Experts of a small language model.
Size: 12 layers, width 256, vocabulary 8192, 101M parameters.
Experts: 64 experts in each of 12 layers, 160 SwiGLU neurons an expert.
Below are experts of layer 2 (counted from 0) of a mixture-of-experts language model. Rows are named router (the router's row for the expert), gate (a neuron's input weights, with its number), up (a neuron's input weights, with its number), down (a neuron's output weights, with its number) and show model dimensions 0-127. Each number is 50 + 15 x the weight over its row's rms, rounded and kept within 0 to 99.
After each expert's rows: a language model's description of what the expert responds to. This comes from a sample of Wikipedia text that the model never trained on.

# expert 34
router:66 08 42 36 66 33 75 62 54 44 43 50 82 46 53 53 54 65 53 60 64 79 60 37 99 61 61 45 61 32 49 71 44 77 07 41 43 55 21 44 47 41 70 44 35 79 63 61 19 47 32 60 67 65 70 22 60 49 43 56 45 28 59 52 62 38 61 62 26 63 41 27 56 40 56 38 24 35 62 80 40 38 43 56 56 78 51 25 59 59 83 53 23 20 49 62 56 55 32 45 47 39 30 53 27 52 53 57 53 41 62 48 40 58 48 71 36 51 29 57 44 31 45 29 60 51 55 63
gate0:46 46 46 63 85 45 20 71 42 52 52 34 69 30 51 63 29 49 52 40 44 51 45 57 43 32 59 56 27 46 31 37 37 69 55 49 17 68 51 66 39 48 71 76 77 26 07 38 46 53 29 69 66 55 36 31 34 57 53 43 35 20 56 68 59 31 49 73 31 61 34 34 49 52 38 68 66 35 57 58 56 54 18 39 42 46 73 51 68 72 54 43 72 64 50 29 06 56 67 32 48 60 43 62 34 53 25 60 60 48 56 41 45 72 80 47 45 53 52 35 30 54 37 53 17 65 57 32
up0:58 72 45 79 77 37 29 47 46 66 31 55 67 42 58 62 41 26 55 52 48 77 42 49 36 45 41 52 48 43 40 70 62 61 67 58 60 29 75 57 58 41 55 81 31 38 27 37 43 29 59 64 56 39 45 51 16 61 68 35 32 18 54 67 48 41 44 70 28 70 21 41 12 68 36 65 60 64 72 57 42 28 33 38 50 42 54 21 50 66 66 46 83 45 45 66 25 39 44 44 43 56 50 33 50 56 43 64 35 91 70 31 50 64 52 47 48 51 58 36 32 60 39 37 36 69 49 57
down0:58 48 83 48 56 61 28 68 61 33 41 59 46 51 25 57 54 49 62 30 40 68 41 55 71 34 50 42 43 70 64 51 58 43 55 58 57 66 52 42 59 27 44 44 40 68 33 45 61 24 46 56 45 62 52 38 35 48 57 38 56 25 77 39 30 37 48 32 16 51 55 33 53 25 53 51 75 38 57 74 46 49 25 43 39 54 55 61 33 44 47 46 69 35 40 76 56 33 62 33 23 45 77 57 42 45 39 65 50 47 45 55 39 47 74 19 26 27 42 42 76 50 36 73 53 44 27 56
Description: Mostly "to" and "as", also "also", "not", "into", "later", "than" in running prose, like "in order to", and adverb endings like occasion'ally'.

# expert 4
router:68 56 37 54 47 52 74 49 54 62 30 69 75 65 38 65 32 33 39 59 54 54 59 38 54 43 49 44 71 47 56 64 53 78 35 54 45 58 56 54 54 30 68 58 44 78 53 47 45 70 48 68 71 66 71 50 53 16 50 59 56 56 66 51 82 47 62 43 34 68 13 41 55 36 41 18 44 37 65 75 32 34 39 53 47 54 67 40 63 54 54 63 23 58 49 66 30 63 45 42 53 38 39 51 43 42 56 48 46 31 54 47 36 49 24 37 71 64 36 43 45 42 53 37 44 53 41 71
gate0:17 49 59 46 70 59 72 46 32 23 50 37 46 73 75 54 27 29 53 69 37 64 43 69 55 72 29 48 42 50 71 62 93 64 36 47 41 40 39 58 69 40 45 48 55 35 68 46 41 58 70 51 48 77 61 73 58 03 67 54 43 34 28 52 60 55 66 63 48 48 73 42 58 57 56 47 72 55 29 68 75 76 43 36 57 60 58 57 52 82 35 29 53 29 62 52 49 24 63 28 90 51 46 81 53 50 58 55 29 56 38 49 36 63 49 44 73 31 72 18 37 20 35 57 71 54 52 44
up0:62 55 42 42 23 33 44 30 68 64 37 47 32 38 26 42 32 40 51 31 30 35 64 40 62 41 71 47 63 33 46 62 45 46 35 61 27 26 53 28 63 53 55 71 12 53 60 59 68 29 21 38 35 39 23 60 54 80 49 74 80 70 48 47 62 51 38 50 74 37 15 49 68 71 59 28 46 63 61 34 38 53 51 42 29 60 47 41 55 67 44 63 42 60 51 53 55 42 62 54 50 47 31 56 59 36 47 55 59 53 46 52 53 62 30 62 59 55 53 57 80 46 50 53 68 41 37 89
down0:31 49 45 82 60 74 41 44 54 40 47 30 58 71 66 82 37 53 47 66 35 53 37 62 70 50 35 79 53 31 58 26 43 51 37 62 61 79 54 55 35 60 62 31 46 45 61 34 52 38 36 61 43 58 58 51 67 54 46 44 24 39 38 36 57 41 46 45 52 54 72 53 49 62 34 64 64 59 50 43 27 61 42 96 61 70 73 38 34 55 52 51 39 42 75 46 42 60 37 39 52 41 51 57 31 78 61 53 43 66 47 49 37 70 49 59 62 39 31 60 32 48 66 52 63 44 76 32
Description: Single digits and digit pairs inside longer numbers such as vote counts, decimals, coordinates and years, like 7,35'3', 62.'26', 18'63'.

# expert 53
router:62 45 37 33 71 38 56 62 63 40 25 67 77 83 32 72 31 31 35 70 70 51 50 36 76 56 46 39 56 50 57 54 49 72 32 57 14 47 39 42 39 39 59 47 30 80 64 68 30 70 37 47 64 77 65 29 62 35 36 58 48 47 55 58 69 47 52 36 46 57 34 32 76 33 61 40 39 39 58 59 33 64 45 53 59 55 58 39 62 33 60 63 30 26 46 59 48 53 28 37 42 37 62 49 38 46 31 41 37 24 71 34 32 48 29 34 40 55 25 42 38 59 30 51 60 68 68 49
gate0:48 40 58 32 42 09 16 61 63 65 65 58 64 56 42 65 50 46 49 50 51 66 55 22 21 57 40 54 46 50 59 41 49 47 52 53 41 52 34 25 75 23 49 40 28 40 38 55 59 39 26 60 42 36 39 42 67 35 63 46 52 45 30 55 34 46 56 42 57 34 42 46 74 29 47 17 25 35 29 55 76 28 64 40 54 69 46 52 37 58 72 71 43 51 69 48 37 46 82 45 50 69 35 56 40 46 22 51 94 55 50 53 65 61 56 61 50 47 61 61 50 51 61 36 35 57 53 37
up0:27 73 68 35 43 67 77 26 24 46 48 44 50 60 28 54 47 35 56 45 58 38 49 66 34 32 53 56 69 39 38 55 53 43 46 41 59 67 66 44 47 70 61 68 38 51 55 75 64 77 52 49 78 66 54 63 45 61 36 42 32 66 38 57 71 72 40 55 50 28 71 15 61 45 45 62 69 70 51 62 32 72 06 91 66 44 57 56 26 41 52 10 45 39 14 60 46 47 35 73 83 40 66 66 55 54 62 56 40 64 39 52 45 50 36 40 55 78 54 75 56 53 32 62 63 61 35 47
down0:20 47 49 61 44 54 49 49 37 37 64 70 38 42 64 47 50 49 39 40 76 74 73 48 38 86 53 41 63 48 51 58 71 36 65 56 63 70 47 55 41 48 68 38 18 45 60 52 40 44 26 46 66 43 39 57 85 57 45 70 72 40 25 55 58 28 48 49 56 60 62 23 59 31 61 67 65 38 75 34 45 82 49 52 81 58 44 83 51 54 42 42 70 40 37 49 26 71 51 41 41 53 56 60 48 60 54 56 49 52 81 46 41 65 42 56 39 55 58 61 53 55 20 58 48 52 25 28
Description: Words after the or a determiner such as first, second, only, most, final, term, name, as in the first time.

# expert 43
router:60 51 47 42 49 20 47 56 57 49 19 73 54 53 46 52 50 57 83 51 70 73 77 48 62 46 45 23 63 58 64 60 42 65 34 60 13 56 51 55 08 24 83 57 47 81 41 82 50 48 55 40 90 58 59 45 52 37 50 72 49 61 53 50 81 20 58 56 63 65 58 26 51 51 60 27 52 35 64 38 45 43 30 79 62 56 57 55 71 35 52 71 54 38 35 49 49 48 48 22 29 48 32 49 50 38 60 49 42 51 67 40 53 31 26 42 20 60 34 32 50 51 54 45 48 68 47 42
gate0:46 37 39 64 59 42 48 38 66 35 45 70 43 54 56 23 57 29 27 61 55 60 55 55 45 45 39 58 26 42 22 36 66 48 67 49 34 56 32 42 68 22 43 66 29 38 53 57 51 39 63 70 49 27 46 36 51 50 63 57 56 42 48 36 58 69 67 35 47 71 51 38 46 87 58 34 27 53 42 48 60 55 55 42 39 43 63 27 53 68 62 69 78 54 22 54 64 50 37 56 59 59 71 41 44 35 64 65 25 46 78 50 26 49 64 66 72 77 48 59 39 35 79 44 55 47 67 63
up0:58 63 49 34 49 65 33 54 52 57 26 46 49 45 31 45 55 78 81 54 39 26 55 59 62 44 11 40 60 43 61 44 00 45 47 42 47 40 43 39 81 60 54 18 42 71 33 71 51 33 41 36 50 55 37 61 64 63 50 20 50 66 42 58 59 39 40 46 40 48 66 60 60 61 58 51 67 67 57 65 47 27 50 44 48 73 47 60 77 72 58 48 44 72 48 81 47 48 41 41 39 41 61 77 72 79 25 38 62 36 42 45 68 37 44 49 50 44 48 39 64 21 37 45 49 47 60 43
down0:49 49 54 56 52 66 60 48 17 49 34 36 54 18 05 56 66 41 37 58 61 56 75 63 65 31 49 65 28 51 58 57 57 44 54 59 43 44 32 48 31 49 61 42 61 69 53 52 66 40 58 53 53 38 38 38 67 32 27 32 50 28 70 62 47 76 52 45 42 50 33 42 59 45 30 62 80 50 59 54 57 43 42 21 60 43 13 35 18 66 31 77 39 48 68 17 56 61 34 38 45 52 50 25 54 38 48 73 63 52 68 55 75 51 67 42 57 65 41 69 38 42 26 58 62 27 27 52
Description: Clause-joining words and, that, which, but, who, plus possessive or plural s, such as meant that, Saracen's, adults.

# expert 6
router:63 48 49 59 59 42 47 57 63 32 47 54 57 64 48 44 28 63 76 50 51 61 54 28 48 76 36 47 87 39 68 53 60 80 21 44 40 34 45 38 45 47 69 66 40 56 74 54 45 34 40 44 52 66 86 44 53 43 34 75 41 47 47 76 50 48 58 51 48 48 51 43 61 29 64 22 60 51 70 67 44 43 55 52 56 35 67 75 65 55 53 52 48 21 35 58 25 43 53 57 56 44 48 47 43 51 52 29 60 61 50 22 38 41 44 51 40 67 31 59 36 54 63 59 46 40 61 45
gate1:54 58 62 59 53 61 34 60 57 64 63 39 52 74 40 32 20 60 50 60 50 74 45 57 46 76 68 16 49 28 72 50 29 34 53 42 39 41 71 32 54 60 44 27 41 55 55 59 39 70 40 48 67 34 19 90 37 50 48 34 69 44 74 64 24 52 39 35 52 28 59 43 51 41 68 59 48 54 57 41 66 19 40 61 36 78 33 58 46 40 67 51 27 46 33 37 99 22 36 52 47 54 30 57 41 44 55 64 53 47 57 32 22 53 45 52 38 52 51 21 55 56 28 52 41 46 63 38
up1:49 35 57 49 44 45 56 46 47 45 35 56 66 37 56 66 89 31 54 45 54 67 36 34 63 30 30 80 52 84 24 50 73 61 72 78 65 50 46 50 44 43 50 59 51 46 51 35 40 40 72 40 41 56 46 33 81 44 31 64 50 82 47 30 67 53 66 59 41 83 61 52 53 54 38 25 34 44 36 50 38 73 50 25 61 46 81 69 22 66 62 31 75 56 56 46 29 78 39 61 71 40 48 64 72 65 52 40 58 59 42 65 68 58 38 64 53 55 48 56 49 61 71 58 71 58 64 48
down1:60 39 40 31 24 63 33 30 57 57 74 24 53 74 67 59 61 30 48 63 46 58 32 60 91 55 64 43 50 63 24 64 70 65 27 55 53 65 58 53 51 43 59 44 34 26 53 71 37 27 59 49 56 36 57 57 75 28 39 74 85 37 34 65 64 43 54 64 63 68 27 50 35 63 60 50 53 43 47 83 64 74 40 51 53 32 47 45 71 50 31 86 54 53 70 49 79 56 35 37 62 74 56 40 57 44 59 28 45 50 77 40 19 66 51 58 35 51 86 80 59 41 64 58 47 48 60 36
Description: Field headings and symbols in infoboxes and taxoboxes, such as Geography, Personal information, Phylum, Coordinates, degree and minute marks.

# expert 61
router:38 36 40 40 67 35 53 68 56 51 37 47 74 69 51 62 39 20 73 44 58 80 65 28 69 27 39 52 72 12 50 62 52 71 55 41 49 28 30 48 31 38 58 38 39 70 57 51 43 63 62 59 67 49 61 42 55 41 46 61 39 25 57 47 61 54 37 47 66 64 34 28 70 35 33 41 06 37 50 48 28 43 46 62 56 49 69 43 41 35 24 58 41 27 46 54 39 71 32 37 47 49 67 49 33 39 53 48 51 37 54 14 35 52 50 69 58 73 33 28 46 71 47 39 56 67 81 59
gate0:22 73 42 63 39 51 79 28 56 65 58 60 75 00 75 73 46 27 78 59 48 68 34 44 29 54 56 47 34 46 52 26 30 65 44 51 76 69 42 25 67 43 63 38 73 40 41 69 40 52 69 61 51 36 60 72 31 48 53 76 32 56 44 84 46 36 50 52 47 50 43 50 69 62 44 51 53 48 65 30 43 35 06 53 52 56 37 38 40 49 42 46 59 60 72 44 36 68 33 47 44 37 37 45 49 69 50 75 45 49 28 43 44 33 36 39 53 35 51 36 41 68 63 15 51 66 60 49
up0:79 00 48 34 52 63 30 63 49 27 64 72 38 86 45 40 39 47 36 44 59 51 64 61 50 61 53 53 86 63 52 52 62 38 52 43 52 33 66 77 30 32 17 56 34 55 62 38 57 55 35 48 26 62 73 29 53 51 32 55 59 21 60 38 40 83 40 39 73 41 57 38 50 56 54 62 39 40 27 68 57 62 84 38 42 35 66 51 55 47 79 67 45 52 54 41 55 32 57 51 62 51 56 54 49 34 56 44 60 44 72 38 59 53 73 64 61 66 58 44 63 37 48 79 48 26 47 45
down0:32 39 04 47 53 60 49 42 42 29 51 43 33 37 52 74 48 50 34 66 44 47 59 44 38 45 16 57 35 39 72 63 59 56 67 52 38 49 67 37 78 39 68 46 39 63 41 62 61 33 64 57 32 47 43 41 40 53 71 39 49 87 34 75 53 38 55 59 50 54 18 25 39 69 32 56 45 77 58 37 68 63 58 82 54 34 25 45 49 46 36 50 49 64 40 71 30 50 56 20 50 59 30 61 56 67 32 38 56 54 45 67 68 36 30 14 72 55 57 24 71 35 66 59 34 58 34 55
Description: The verb be and indefinite articles in defining sentences, such as was a Filipino journalist, is a Jordanian club, an increasing.